config.yaml
n_layer: 15
moe_layers: [0, 1, 2, 3, 4, 5, 6, 7, 8, 9, 10, 11, 12, 13, 14]
positions: "rope"
parallel_block: false
weight_decay: 0.062
Below are experts of layer 2 (counted from 0) of a mixture-of-experts language model. Rows are named router (the router's row for the expert), gate (a neuron's input weights, with its number), up (a neuron's input weights, with its number), down (a neuron's output weights, with its number) and show model dimensions 0-255. Each number is 128 + 32 x the weight over its row's rms, rounded and kept within 0 to 255.
Before each expert's rows: "comes before" lists some tokens at least twice as common just after its tokens as in all text. This comes from a sample of Wikipedia text that the model never trained on. Tokens count by the router's weight.

# expert 9
comes before: "1", "2", "0", "3", "4", "6"
router [171 110 163 134 130 113  99 158 129  77 180 120  62 164  71 121 125 135 218  84 161 134 111 105  68 144 143  87 117 122 120 159 124 112 126 147  63 132 109 135 134 170 132 130 139 136 154 152 106 148 106 108 156 100 133 123 124 160 160  95  99 111  78 168  96 137 174 107  52 144 114  98  91  69  81 107 142 137 145 175 119 123 178 164  98 123 160 113 162 128 124 134 130 147 152 162 147 176 160 147 102  92 185  54 100 137 130 109 171 114  59 161  96 142 137  75  78 155 125 132  65  85 152  87 193  97 116 124 121 154 146 150 153  99  71 187  88  88 105 134  92 145 119  98 123 131 130 106 110  75 157 146 137 137 154 148 110 134 134 127 169 125  82  73 157 113  98 127 182 175 121 137 128 129 131 150 164 102 100 132 111 139 128 129 211 126 137 151 159 146 134  89  96 158 116 104 129 132 105  66 117 123 106 157 158  65 143 125 148 110  92 100  73  81  85 189 148 121  88 102  76 107 112 137  85 106 116 141 175 100  46  81  89 148 149 116 148 145 140  32 132 135 111 182  88 138 159 105 130  91 119  58  85 149 156  99]
gate0 [121  63 152 138 120 106 118 107 119 122  80 109  77 150 148  99 139 169 107 153 102  88 102  94 123  50 141 127 146 135 133 133 122 176 176 165 158 154 101 101 118 102 133 137  66 124 128  85 134 194 213 168 108 137 123 103 169 111 105 138 127 149  91  62 108 136  63 142 197 108 121 145  96  68  86 179 162 168 177 157  94 139 144 144 100  87 139  91 148 131 163 108  73 174 176 193 133  74  90  58 194 130 112 163 130 102  91 128 176  96 154 155 129 130 139 114 133 116 150  85 121 133 119 121  83 153 124 176 126  82 141 151 123 148 145 172 106 155 112  96 152 149 114 135 102  83 149  91 117 158 148 175 155  88  69 105 128 129 139 128 130 101 129 145 114 136  89 113 122 100 104 113 133 153  85  56 157 128 135  93 153 122 206  99 108 160 106 114 138  64 177 218 125 187 149 136 152 107  87 121 134 118 129  89 140  79 123  74 113  84 165 150  87 139 163 173 185 162 134  99 118 132 141 138 134  73 107 132 178 128 187 103 118 110 149 147 138  73 155 148 102  79 107 116 114 134 125 119 110 133 155  53 108 104 159  88]
up0 [ 97 120 101 122 157 135 113  96  88 157  23  94 134 138  81 119 145 144 145 140 137 163 155 106  89 109 100 183 164 152 124 173 157 137 108 113 142 105  90 120 117 149 127  90 179 144  80  90 132 105 101 166 149 115  51  94 156 143 134 203 104 150 108 183 135 170 157  96 135 128 123 101 145 126 149 120 178 114 127 145 128  93 132 149 170  76 207 162 136 156  35  91 141 107 164 140 145 102 159  59 116 130 104  94 160 167 124 115 161 168 127 104 109  98 192 148  68 140  76 112 133 120 132 120  95 119 150 159 112  71 113 145 139 177  88 116  23  69 147  75 106 149 114 121 111 129  79  97 124 173  75 100 130 128 148  87 102 223 132 126 194 143 115  95  57 140 150  74 109 112  95 152 144 141 160 137 113 140 136  85 132 129 106 124 126 120  94 151 170 151 108 144 116 172  73  99 124  97 160 134 187  67 153 126 186 109 142 153  64 122 132 130 115 109 152 150 119 111 136 173 118 109 109 106 123 118 113 142 139 158 133 164  96  92 107 136 155 116 139 131 132 119 122 109  41 166 119 168 138 113 142  76 167 114  78 119]
down0 [ 76 145 140 115 146  84 102 134 144  83 146 123 120 184 119 101 114 135 113 109 102 151  94  87 149 133 139 152 104 115 150 111 159 127 118 112 100  74 142  91 110  94 149 112  45 123  35 168 154 156 113 160 130  94 145 160  99 138 158 142 153 105 120  96 128 162  82 181 167  89 109 102 166 102 144 143 128 148 122  90 123  96  71 117 118 156 123 147  95 120 122  87 136  99 167 127 119  96 115  93 162 164 143 142 110 124 128  59 105  46 145 112 223 180 107 141 130 128 162  93 116 161 126 157  90 103 114 125 102 148 146  98 114 144 124 185 171 113 129 119 155 140 112 137 114 132  89 114 116 123 173 138 141 187  36 113 127 143 131 148  84 127  97 140 141 118  91 174 150 146 198  51 115 155  89  92 147 123 153  76 144 117 189  82  83 132 189 162 139 134 115 111 103 161 154 107 143 167 139 196  97 157  71 128  57 113 142 108 179 127 168 175 110 108 159 104 109 105 100 127 124 126 134 169  92 172 154 166 152  76  91  63 162 101  78 164 144 129 128 181 129 184 147  83  73 115 138  94 115 165 104 163 118 103  83 205]
gate1 [127  93  94  30 115 147 137  87 146 168 108 172 112 148 132 158 138 131 148 159 133  85 114 129 122  71 138 173 108 109 127 143 194 190 125  82 153 138 161 170 116 116 127 105 101 132 120 123 153 122 142 118  97 135 132  47  76 161  95 127 136 114 129 168 145 114 158 126 175 153 130 120 184 131 203 147 114 100 122 108 146  86 135 193 107 108 128 114 123 117 143  99 129 142 148 142 105 161 149 100 127  99 126 131 200 128 204 128 111 141 135 149 125  82 140  99  99  78 133  95 142 129 129 115 205 126 140 108 146 152 103 141  64 165 166  88 130 123 181 156 117 118  54 188 122 140 124 153 111 137 112 179 163 135 151  61 188 164 136 117  81 168 112  84  79 125 127 162  74 147 143 117 106 129 150 132  65  78 130 136 137 126  61 184 153 179  60 127 122  71 145  76 205  87 132  88 143 166 133 120 120 117 152 102 119 148 139 108  88 131 149 145 177 136 133  91 108 154 155 118  89  90 145 162  91 147 117  74 151 124 154 124 161 158 141 174  97 146  72 119 144 168  57  92 165 105 157 123 107 112 141 112 160 178 144 223]
up1 [126 134 156 185  97  94 137 119  89 128 112  98 121 110 101  87 164  72  78 107 143 124 105 100 147 181 122 102  94 193 105  56 170 102 124 128 145  56  66 118 115 169 135 109 180  94  90 171 102 139 103 137 131 146 143 208 176  90 154 114 141 130 175 147 119  85 108  61 101  82  99 148  67 107  81 148 161 112 120 109  85 147 163  91 145 157 171 126 111 123 172 127 113 183  98 103 111 131 125 147 133 143 178 115 109 116  94 145 140 118 173 117  90 166 195 110 117 199 132 127 107 146 171 172  85 122 187 149  96 156 140 110 127 151 123 173  55 137 124 109 133 107 172  81 157 133 128 149 133 154 148 113  99  98 132 170 135 128 117 121 146 119 133 124 121  86 139  98 190 136 151 148 174 100 115 101 183 149 160 151 144 125 192 125 116  90 249 150  81 130 136  77 113 202  89 183 141 155 134 122  89 152  89 120 122  99 178 114 180 104  89 135 108 109 121 127 152  73 138 140 143 154 104 114 197 146  91 166 133  93 122 162 108  83 147 139  84 136 170 159 126 137 122 121  76 119  89  98 121 153 132 139 116 127 124  53]
down1 [118 145 185 140  83 119 120 109 105 127 158 124 102 126 158 131  88 148 106 100 157 196  65 115 132 174  95 114 140 125 113 111  82 106 103  97 104 165 156  37 164 137  87  93 198 153  94 184  96  41 110 147 195 109  59 171 120  98 172 106 118  90 110 139  57 103 146 104 117 101  83  77 126 104  77 121 104 116 115 120 135 110 125 164 100 181 161 148 141 145 144  83  84 154 112  79  88 113 125 130  95 147 131 133  66 178 104 184 140 126 168  81 122 106 120 104 141 116 151 189  94 105 153 190 103 167 129 125 124 109 138  94 174  97  40 153 127 136 110 126 103  83 120 112 110 118 159 127 128 147 152 122  98 141 159 159 146 108 118 129 141  68 111 128 140 127 100  86 161 119  54  91 139 169  99 125 235 117 159 105  97 109 156 152 153 164 170 140 111 149 119 119 133 182 147 171 152  60 149 133  88 116  96 148 125  98 120 108 138 135  88 126 109  89 167 131 126 113 121  94 105 139 168 168 180 138 168 187 116 121  85 131 119 126 140 134 174  91 112 152 135 132 184 128 103 161  87 130 100 149 133  52  81  90 123 117]
gate2 [163 138  99 162 129  53  75 111 108 153 140 163 134 124 149  60 124 142 160 141 149 116 167 132  78 138 147 113 164  94 155  54  98 177 109  90 128 223 153  92 143  86 145  99 155 146  99 152 165 119 142 129 107 142 106 191 115 151 126 116 136  92  84 146  87 122 135 145 144 120 168 119 119 118 112  86  96 123 188 133 111  71 108 147 159 128 113 122 132  91  47 174 124 154 136 175 126 187 140 107  97 112  87 115 115 111 126 140 134 118  93 141  85 162  90 118  91 179 154  98 114 155  97 125 115  94 126  81 135 154 144 127 180  95  70  81 125  87 120 167 189 166 157 145 132 125 183 110 162 126 124 110 154 159 106  24  93  66  96 167  59 156 107 113  86 146 164 160 138 145 188 127 113 123 158 127 136 130 135 185  89 175 105  73 123 163 115 112 143 189 125 152 152 154 166 137 153 135 204  79 150 102 104 124 151 148 127 172 120  87  97 122 115 115 178 163 125 180 139 102  80 141 135 199 156 106  84 150 126  87 183 135  99 108 139  85 159 130 139 175 123 143 147 118  80 139 145 136 140 101  77 119  66 141 162  99]
up2 [146 116 108 107 102  63 133 125  75 140  97 143 130  73 111  67 117 185  94 110  96  95 168 129  73 132 186 154 163 129 170  96  87 125 118 111 124 215 131  99 142 129 170  85 134 177  93 135 151 125 122 118 109 151  71 157  82 148  91 129 144 102 132 151 101 109 105  59 110 113 186 138 131 160 143 114  59 149 160 161 149 121  84 157 195  76 118  96 117 130 106 168 159 191 161 178 104 190 128 106  56 122 126 107 187  93 121 143 126 109 120 127 131 121 135 138  91 199 127 148 124 141 156 150  83 104 124 127 136 184 136 155 128 118 144 122 152 130 178 173 123  70 161 111  97 145 144  97 154  68 173 139 160 184  83  39 140  63  81 147 109 125 123  90 165 167 125 169 127 137 145 153 132  98 156 101 125 138 119 161 140 162 109 121  64 126 128 128 105 137 144 165 163 148 190 140 192 137 169  86 158  83 127 125 152 164 102 124 118  75 146 185 132 159 136 150 136 168 155 169 103 106 155 186 178  89 103 129 117 135 146 135 125  83 127  87 138 179 130 178  97 148 142 102 119 137 114 138 114  68  84 160 100 141 190 137]
down2 [102  83 133 125 100 102 123 105 100 210 158 143 120 101 112 151 167  95  65  87 157 150 127  93 124 157 183  73 115  58 156 123 105 173  92  83 152 162 119 140  85 117 111 106 143  88 162  94 173 154 114 104 115 102 130 143  71 123 177  88 136 134 149 170 152 154  64 117 107 134 144  93 126 119 106 165 184 107 132 152  93 177 154 140 143  72 143 110  93 117 128 146 138 139 114 153 136 115 119  89  80 124 110  87 109  99 158 160 122 132 119 163 166 111 144 116  80  65 160  98 142  77 149  69 197 118  50 111  94 144 141 132 157 148 115 131 143 139 159 146 157 114 133 157 152 134 103 116 177 103 147 127 206 105 129 154  96 138 130 118 125  95  86 124 105 134 140 116 110  99  92  89 150 118 145 124 157 118 129 202  57 157  68 168 113 100 144  86  75  81 160 133 184 148 103 137 115 173  91  83 112  96 135 143 145 173 194 223 138 112 170 116 103 169 115 108 112 170 108  70 160 143 122 132 187 194 110 150 140 179 154 144 161 116  63 156  83 175 103  63  97 105 136 120 123 117  82 114 104  94 173 114 109 145 109 139]
gate3 [133 171 104 160 131  79 143 120 148 163  59 138  94 202 130 104 154 133  98 132 132 139  52  97 126 195  87 132 141  91 134  87 103 177 159 142 107 123 138 171 100  91 134 167  56  99 116 135  90 135 125 123 111 113  93 134 194 105 161  93 146 177  89  99 111 151 156 199 112 141 142 117 121 104 123  91 115 120 132  99 152  96 197  56 164 122 158 117 192 119 116  92  80  99 127 102 130  87 118 142 130 146 160 119  74 160 133 156 118 141 154  44 153 105 117 137 141 145  92  99 151 130 134 111  76  90 153 123 139 159 141 140 124  99 190 126 124 117 130 109 130 110  90 127 104 153 138 153  74 137 130 116 170 141 162 108 115 136 172  63 100  72 137 146  89 129 188  79  54 128 132 160  98 151 175 146 161 142 133 113 147 157 149  92  43 165 105 139 191 161 136 107 158 125 101 167 101  69  80  83 154  76 186 117 115 146 113 165 112  86 144 107 215 103 183 119  83 136 164 132  94 132 169 177 116  96 155 137 143 100 115 156 108  97 130 120  82 123  99 119 159 159 105 140  57 110 150  83 136  75 160 156 140 111 110 136]
up3 [134 100 140 133 129 152 111 121 122 131 216 103 138  96 101 164 117 115 144  93 111  88 159 157  88  87 112 165 101 138 173 162 146 134 116 135 138 156  98 121 168 136 107  73 165 163 109 111 128 146 119 119 168 130 117 100  71 130  68 142 154  94 151 157 143  96  94 105 123  87 168 148 131 152 182 180 132 131 120 147 115 146  81 184 110 116 118 140  42 125  73 124 186 182 116 140 116 155 109 150 116  98 126 112 201 144 171  67 124  70 144 170  99 156 115 122 135  76 152 177  91 133  92 117 144 170  88 161 130 100  82 115  52 210  71 145 113 174 115 141 127 153 166 128 129  85 118  96 188  92 105 146 122 112  80 165 146 128  85 168 131 154 119 141 142 150 102 195 156  96 139 129 154  96  95 156  93  81 139 127 117  88  84 128 172 111 138 136  68 101 139 145  74 103 144 102 122 203 175 192 113 174  95 107 161 119 130 109 119 175 146 119  70 166  57 143 168 155  99 134 166 141 113  78 115 135  97 143 107 188 137  83 150 151 148 165 168 170 161 140  97 106 113  91 179 116 127 152 108 147  81 112 126 195 123 107]
down3 [139 173 134 143 132  89  87 131 172 148 187  88 136 148 151  73 149 152 168 124  67 139 140 156 124 152 148 109 141 110 155 151 122 157 124  63  79 195 139 144 151 112  90 144 112  79  94  74 112 120 102 150 111 157 126 206 116 131  88 112 161 141 176 123 124 103 108  87 127 121 112 159 159  86 148 125 103 118 162 178  89 186 125 201  98 151 123 135 162 107 109  86 105 146 164 110 113 154 141 133 133 109 191 128 169  87 140 154 108 102 138 104 133 161 148 132 161 134 109 108 125 147 110 108 107 179 123  76  99 157 140 154  89  40 168 127 171 154 128 154  90 105  83 106 162 123 133  66 182 101 147 103 146 126 120 108 154 129 138 132  98 183  67 109 150 149 145 126  88  87 118 181 147  94 135 132 104 111 141 142 126 167 153 114 153 119 139 201 133 156 126 129 151  66  81 120  53 180 115 120 169 173 153 158 154 131 146 101 113 162 101 129 116  87 144 113 146  76 135 171 104 139 159  57  98  85 117 104 130 182 167 127 142 131 169 120 161 210 117 161 141 105 153 107 105 177 209 191 159  86 155 193  98 146 180 189]
gate4 [ 93  98 144 144 118 183 180 158 119 172 131 143 111  97 123 106 124 150  73 149 149 115  85 111 136 116 113 145 106 147 146 108 151 116  94 155  93  47 163 133 155 160 117 138 128 165 149 120 119 118 143 156  94  97 131 132 115  54 158  98 137 133 129  61 165 127  66 129 118 107 170  80 238 180  91 119 150 132 121 140 162 150 125 144 147 129 122 144  68 137 141 131 169 131 109 167 159  89 146 113 143  74 234 134 117  80 186  80 110  85 107 119 131 139 133 143 151 136  89 122  59 149 124 126  97 136 115 145 138 139  98 174 125 213 121 110 126 156 135 125 152 150  92 100 130 139 169  97 130 153 125 157 115 118  79 113 154 158 101 152  94 147 162 145 220 136  98 136 110 121 165 133 147 130  99  57 102 159  93 123 118  94 134  73 151  66  95 160 111  82 153 116 133 168 119 125 126  95 140 213 151 121 164 123 151 167 148 136 110 111 113 120  88 126 139 219 119 144  72 122  95 119 149 162 148  96 147 204 162 103 121 105 147  66  67 163 140 140  86 145 115  46 153  63  94 103 144 102 130 154 100 157 110 122 160  90]
up4 [102  97 114 137  90 172 144 130 132 177 159 163 122 112 132 134 129 160 120 122 154 133 141 124 142 133  73 106  78 175 123 100 133  97 123 175 133  49 163 179 173 136 105 143  98 158 135 151  99 117 167 117 111 103  92 119 103  72 109  62 119 117 137 106 167 120  92 134 131 109 131  83 142 137  97 110 153 140  88  77 167 130 137 187 104 112 132 179  62 111 109 143 155 159 133 131 175 126 150  83 155 102 206 138 130 119 173  43 144 129 125  90 116 171 120 125  93 138 118  95  63 169 163 144 140 125  96 144 115 156  83 155 126 188 122 140 127 155 151  82  99 115  54  82 121 174 190  98 151 145 158 220 109 163 104 142 167 164  51 180 152 170 134 141 179 145 126 123 126 123 131 134 129 182 131  64 163 138 105 141 142  99 119  86 131  79 102 167 142 140 144  80 170 148 131 147 162  97 155 153 152 125  98 135 156 124 120 123 119 118 109 105 137 151 132 161 122 176  92 113  54 142 113 183 148 107 185 199 188 111 134 156 141  68  72 188 119 154 142 136 101  90 197  51 106 101 155 137 114  93 136 128 120 115 144  84]
down4 [123  98 133 167 168 142 182 124 201 123 136 130 154 170 113  99 130 144 179 119 133 159 123 161 181 164  95 103 104 122 122 111 132 126 180 113  81 149 112 101  72 113 116 131 125 120 193 133 181 137 137 103 128 158  95 131 100 126 185 142 116  96 131  93 107 149 129 185  71 166 129 184  99 140 145 110 128 148 138 149 131 119 121 146 183 130 117 110 112 136 130 133  87  72 118 149 118 169  77 142 117 136 125 159  83 113 108 130 154 113 118 124 159 114 195  69 196  85 144  50 112 145 146 176 180 135 182  54  71 139 162  56  99 106 136 150 136 150 168 139 130  99 117 101  94 141 115 123 112 141 117 105 181 108 143  92  77 115  75  53 180 107 163 149 118 143 130 167 222 122 128 112 117 185 111 157 153 163 144 160  75 125  66 159 154 139 120 144 193 173 159  80 135 125  87  85 124 121  98  97 109 100 140 117 163  77 102 105 142 149 116 101 163  80 101 120  88 101 123 152 114  76 128 119  88  83 141  40  56 101  98 140 189 142 146 114  71 149  81 150 130 159 106 114 145 144 121 134 125 100 151  76 126 157  91 149]
gate5 [103  71 128 157 175 132 162 182 145 174 133 146 166 133 117 140 121 126 171 133 175 114 171 121 143 116 157 107 134 135 115 190 164  69 114 164 127  81 152 168 143  91 143 138 187 138 136 143  78 166 127 146 142 132 126  75 126  74 114  98 163 123 153  91 156  93 155  62 112 199  81  86 133 154  65  65 157 102 128 149 104 122 137 108 161 127 124 154 128  99 148 178 151 117 120 135 156 118 107 165 101  81 141 104 107 135 117 100 111 113 161  76 139 157 150 103 113  96  96 139 112 110 188 106 158 154 159 100 153 125 170  60 121 139 200 112 118 103 169 136 170 158 142  63  75  88 140 119  98  85 140 148 186 174  98  96 131 145 117 110 136 146 109 151 143  89 120 118  97  58  99 147 111 118  58 125 114 130 125 171 153 133 123 105 186 110 104 184 168 159 210  88 127  88 138 126 140 134 113 155 183  84 137 117 137  71 140  97  79 161 124 158 117 159 144 159 180 146 104 142 192 125  43 141  81 108 129 212 109 136 151 122  91 105 105 149 116 181  76 146  45 155 132 119 128 159 131  94 138  95 128 101 155 149 153 168]
up5 [123 134  56 101 156 118 145 116 169 127 143 146 167  95  80 114  92 120 131 151 196 114 162 156 150 123 124  87 147 116 112 178 112  69 105 140 128  98  95 126 124  93 122 132 210 150 131 144 124 167 136 133 136 126 149  72  69  24  74 166 143 113 131  84 151 105 137  58  97 169 157  91 126 172  84  83 127 131 117  98 113 117 134 101 135 137 134 123 133 130 123 158 132 138  95 122 120 146 161 132 148 157 173 116 110 119 119 119 129 184 152  95 134 176 150 122 126 105  86 119  84  74 182 111  94 220 166  69 164 122 167  96 141 174 141 124 105 104 154 139 156 156 125 139  55  90 110 149 160  97 136 185 118 155 124  95 111 126 174 124 136 123 108 143 185 164 132 126  59  87 118 190 111 163  91 118  78 174 116 115 118 122 135 137 188 125 107 168 121 137 136 129 114  70 161  78 117 116  58 111 195 117 128 126 141 118 138 118 125 161 172 107  79 108 131  85 142 113 115 100 172 166  29 139  76  91 169 191 105  71 156 101 138  87  62 140 164 131 126 123  89 129  94 146 104 132 143 108 159 159 124 109  91  62 143 119]
down5 [ 62 130 135 148 108 149 109 134 101 137 150  91 102 114 149 135 139  96 144 136 148 136 136 141 130 172 161  85 122 131  63 176 223 101 175  89 122 197 156 124 121 147 177 115 114 146 155 118  97 179  88 137 143 138 153  89 133 140 139 167 185  91 158 101 102 151 145  90 148 136 102 143 196  99  96  91  99  74  82 104 183 108 133 152 152  99 149  96 138 148 110 212 107 147 107 106 104 131 148 121 140 143  92 103 134 143  59 107  93 137  58 117  93 141 138 112 187 129 138 136  93  74 117 152  79  97 163  87 155 157  83 107 115  80 132 119 113 107 119  79 134 125 124 117 119  99 169 101  47 130 107 122 119 112  85 147 160  66 140 145 144  83  93 132 119  80 177 141  72 105 149 137 169 150 134 119  99 109 106 152 130 142 126  78 148 151  80  74 123 139 143 118 209  70 182 110 145 106 172 147 138 133 151 120  98 100  76 141 102 143  84 137 139 123 160  95 165 138  98  93 105 126 134  63  80 145 170 161 156  96 107 234 136 101 136  80  92 119 107  80 156  99 148 115 134 141  93 140  65 135 149 184  81 159  86 133]
gate6 [173  58  87 111 180 161  60  80 108 223 105 106  50 177 103 116  88  50 139 134  96 132 144 115 125 116 198 164  82  83 188  85 145 147 190  70 122 160 144 145 117 114 122  74 120 155 173 109 131 143 107 115  84  85 107 144 137  84 141 156 129 144  81 124 122 114 145  94 158 149 105 116  97 132 108 131 141 130 103 158 121 129 111 157 123 159 143 166 111  85 135  99 133 133 132 151 106 133 151 103 171 154 131 109  96  94 126 148 151 148 155 169 117 127 143 126 127 165 149 124 139 100 166 187 198 116  93 133 144 141 115  97 131 100 101 174 128 129 107  96 172 162 130 125 124 149 118 119 151  96 163 180 164 104 162  84  89 131 154 191 163  92  99 171 152 102 154 191 112 132 135 159 104 182 107 107  46  87 123 151 127  58 135 123  97 173 147 133 176 142 154 147 205 132  83 137 159 126 114  78 111 115 141 122 135 120 112 137  58 141 102 119 159 148 129 119 124 175 111 176  79  74 100 185 121 117 142 126 188 151 199 120  75 130 103 127 120 113 148  90 118 163 102  81 107  46 111 112 135 139 151 159 115 122 145 191]
up6 [147  58 111 188 149 148  72  72 129 169 150 110  92 186  73  82 111  65 197 116 141 126 102 107 110  90 103  97  83 151 132 123 107 186 155  66  71 129 141 142 109 135  83  90 132 125 113 128 147  99  79 170 128  94 117 155 166  81 130 156 120 153 114 146 120 142  85 173 138  91 105 102 153 118 139 168 138  81 155 159 129 138 122 125 121 117 121 218 135 152 144 115 146 110 142 122 135 155 148 140 154 171 105 175 103 134 155 166 136 138 119 134 147  99  81 153 128  81 150 151 166 107 131 146 138 132  86 122 107 178  64 122 150 115  88 194 171 122  95 133 159 109 123 122  88 140 142 181 127 157 122 143 155  86 192  62 132 112 177 121 200  97  68 124 130 128 140 143  95 146 153  75  86 194 146 105  85 103 108 142 122 101 109  94 114 198 109 118 136 107 122 163 152 117 127  89 104 115  97  98 116  89 151 105 155 110 115 147  47 138  92 144 150 140 114 151 129  80 183 130 122  86 138 165 141 148 118 181  87 101 115 148  64  66 155 157 141  66 157 130 136 119 119 114 113  53  54 112 147 169 124 193 155 110 121 190]
down6 [143 177 102 118 115 101 106 149 152 148 160 147 117 148 183 167 152 108 108 107 119 112  92 161 195 128  77 142 184 134 108 152  87 186 153 144 112 143 136 156 138 125 133 225 198 118 139  77 154 136 144 142 133 133  95 126 129 103 137 126 144  56 117 146 189 116 122 106  74  70  83 162 194 133 173 149 142 141 118 114 157 137 165 108 176 113 161 122 203 107 103 136 126  86 132 151 115 166  88 136 149 111 138  91  86 170 142 126 145 137 104 148 111 120  89 156  45 114  98 154 175 166 156 113 193 185 131 151 129 143 131 136 101 133  78 114 106 153 185 124 156  69 120 116 144 157 159 125 144 150 122 142  60 144 110  98 166 136 178 130 127 165 213 170 140 155 129 153 161  67 113 118 137 112 202 120 123 103  85  62 118 142  71 127 158 146 120  83  94  96  52 110 165 145 137 157 104 165 152 167  35  74 145 138 139 105 150 108 122  92  93 127  99 121 121 163 139 111 146 120  75 118 183 118 164 116 128 117 105  64 137 144 146 107 182 159 148 131  88 133 135 123 141 148 166 120 167 137 175  75  95  84 146 147 158 108]
gate7 [143  80 143 125 150 104 133 103  82 132 119  57 160 133 106 131  97 160 106 109 103 186 132 131 147 153  87 104 154  99  92  80 100 143  57  94 152 108 109 121 178 155 114 126 149 107 179  31 149 154 154 187 124  95 138 167 133  99 128 187 148 139 120  37 127  96  89  64 117 141 101 144 159  84 169  59 142 101 127 127 116 104  59 171 154 117 148 117  81 141 111 110 128 130  86  78 101 103  77  85 162 138 104 172 118 113 131 103  85 150 105 161 163 115  90 129 153 130 117 175 137  80 134 123 193 106  91 172 148  90  78 111 116 195 117 136 114 106 141 106 140 173 113 143 141 100 160 154 150 165 119 141 110 131 107 145 176 116  76 121 126 158 163 109  73 130  96  86 137 158 113  86 138 162 155 123 129 160 119 182 159 156 102 110 169 121  94 175  93  91 136 123 117  64 126 111 110 112 155 136 115  90  59 109 150 150 143 170 193 133 173  97 114  79 134 137 156 122 150  73 195  65  63 182  92 139 150 104 116 149 127 106  97 151 151 162  87 132 127  85 176 157 122 171 143  95 134 120 143 150  98  95 189 150 161 116]
up7 [124  65 130 137 155 125 119 116  97 114  96  95 157 149 141 129 110 178 107 127  88 184 101 145 145 142  85 127 153  93 102  92 103 146  86 128 148  94 110 123 180 132  90 129 130 110 165  85 136 165 123 198  98 101 130 133 171 114 107 181 117 130  82  53 123 100  86  77  96 115  76 147 174 126 213  90 173 128 127 161 133 132  65 183 144 150 141 104  83 160 121 115 118 126  89  78 140  77  63  85 132  88 139 184 120 114 124 106  76 138  94 141 150 132  73 135 146 132 123 137 126 120 109  80 198 102  82 177 149 129 111 113  91 167 133 128 131  83 172 148 169 192 117 153 146 110 160 184 120 181 111 120 103 131 122 158 183 137  62 126 152 161 153 149 106 120  69  97 157 140 104  91 133 160 150 158 138 174 123 182 155 166 117 109 172 110 106 198 110  77 128 134 109  64 128 129 129 126 141 142 109  76  64 106 145 148 141 136 164 147 159 108  98  86  90 183 152 122 140  87 235 100  97 150 105 138 139  79 108 113 147 109 139 131 166 136  85 129 104 106 161 134 101 153 164  84 139 105 146 123  91 114 208 148 157 108]
down7 [ 92 125 236 122 105 156 177 142 122 134 113 149 110 123 131 133 220 129 173  55 146 149 123 139 122 137 161 157  78  86 127 135  66 144 131 170 109 133  84  89 167 139 143 102 149 113 125 132 103 121 138 107 130 151  80 118 165  90 126 170 157 138 107 131 102 150  86 115 124 156  55 114 128 140 127 115 122 110  70 111 129 164  74 177  99 129 188 185 113 128  42  82  92 127 162 149 126 119  98 158 123 132  90 154  94 165  94 188 120 200 101 142 153 104 172 178  95 155 132 119  97 117 121 107  63  75 106 135 153 155  89 126 110  90 167 140 132 159 144 142 153 111 115 102 130 139 157 129  64 106 132 141 119 127 167 143 154  66 156 116 111 178 221 103  54 147 121 106  99 118 139 137 148 131 136 133  54 156 119 109 115  75 148 168 143 131 140 145  83 124 154 118 158 165 135 121 150 126 153 152 136 219 176  97 107 158 125 129 127 117 123 155 122 120 128 112 117 171 134  87 162 112 176 106  58 129 165  99 112 112  63  92  88 137 105 166 101 133 157 132 120 184 172 151 146 103 105 147  95 143 181 109  82  85 105  65]
gate8 [102  87 148 166 122 149 133 153 135 117 115 174 160 158 104 137 178  67  98  99 163 123 141 123 113 162 147 153 140 171  80 167 111 110  74 155 123  66 111 190 142 138  92 126 131  66 116 116 118 168 144 143 116 111 171  77 194 178 138  79 149 184 155 195 141  92 154 134 174 177  91 108 170 179 123 121 154 184 167 145 114 123 151 174 192 188 111 128  43 176  90 123 126 148  92 176 157 166  78 156 125 107 125 132 178 180 137 133 154 138 145  74 133 152 107 173 128  91 136  70 106 125 115 158 103 129 166 103 122 175 149  70  76 165 147  94 117  86 144 163 103  82 141  80 154 112 128 102 161 199 127 125  65 158  40 148 131 129 145 152 117 117 138 124 173  72 122 111  91  85  91 160 161  83 140  86 146  69 130 117 168 147 134 111 106 193 134 142 142 123 148 110 141 130 145 176 141 127 142 140 125 165 169 136 164  89 123 124  75 114 115 138 136 114 182 154 142 137 117 115 101 156 148 102 105 134 141  74 107 141 127 140 109 129 165 155 167 103 101 176 127 114 146 119 147  39 146 126 102 110 144 183 176 118 132 159]
up8 [ 91 136 125 147 106 184 174 137 126  94 131 112 144  87 143  77 182 109 127 147 198 132 160 115 111 146 136 118 148 142 122 130  59 109 116 179  81  70 113 200 158 111 219 134  74  98 104 126  98 159 115  98 125  79 144  65 169 122 141 139 126 189 129 171 129  79 103 119 136 145  96  99 167 202  65 124 141 123 174 204 132  85 182 135 137 129 178 164  47 108  84 167  97 134  60 142 180 161  74 154 129 109 111 110 145 137  80 115 142 103 136  57 152 158 128  92 115 119 161 135 153 129 112 161 118 107 157  55 103 187 194  99  99  88 159 124 110 110 134 106 104 100 150 141 208 122 169 158 113 135 137 123 134 143  51 160 111 138 105 110 125 124 139 153 130  98 115 103 181 100 105 160 163  82 161 135 127  90 162 132 168 105 114 147 108 107 113 127 125 153 164 119 139 132 144 135 145 136 165 122 134 194 115 112  95 126 134 115  89  97  56 158 144  85 144 142 117 130 112 116 168  38 103  84 145 110 111 130 111 135 100 208 170 139 127 128 129 107 143 163 146 158 143 146 146  64 159 136 102 147 130 104 123 147 139 145]
down8 [117 177 102  82 134 116  96 136 160 124  97 109 136 156  82 153 109  82 104 125 194 152 142 168 110 121 203 104 139 155 149 138 144  99 173 101  97  59 141 163  96 118 135 103 136 162 133  94 130 126 126 124 106 130 164 107 128  70 192  91 100 128 182 163 157 111  97 173 143 154 141 107  95 156 106 114 116 136 160 155 161 130 162 138 169  48 169  73 115 127 141 121 142 125 180 140  86 168 131  86 166  88 158  86 129 202 144  79  82  76 126 142 135 128 161 102 113 229 164 153 144 128 105 152 122 108 117  59  95 173 163 135 162 161 114 144 120 149 125 170 136 131 127 177 141 147  90 107  73  65 165 157 138 124 160 107 131 164 129 160 175 154 157 157 139 125 165 109 168 172 103 135 164 205  95 120 154  93 132 140 167 127 145 199 127 113  58 131 149 100 167 153  50 145 127 120 135 124  51  65 152  87 121 117 141 151 122 129 137 137 183 110  97 129 162 112 131 110 103 111 200 130  66 146 120 137 120 195 147 126 147 101 152 123 106 145 154 124 203  99 124 138 170 107 115  89 116 155  79  89  90 133 152 122 157  99]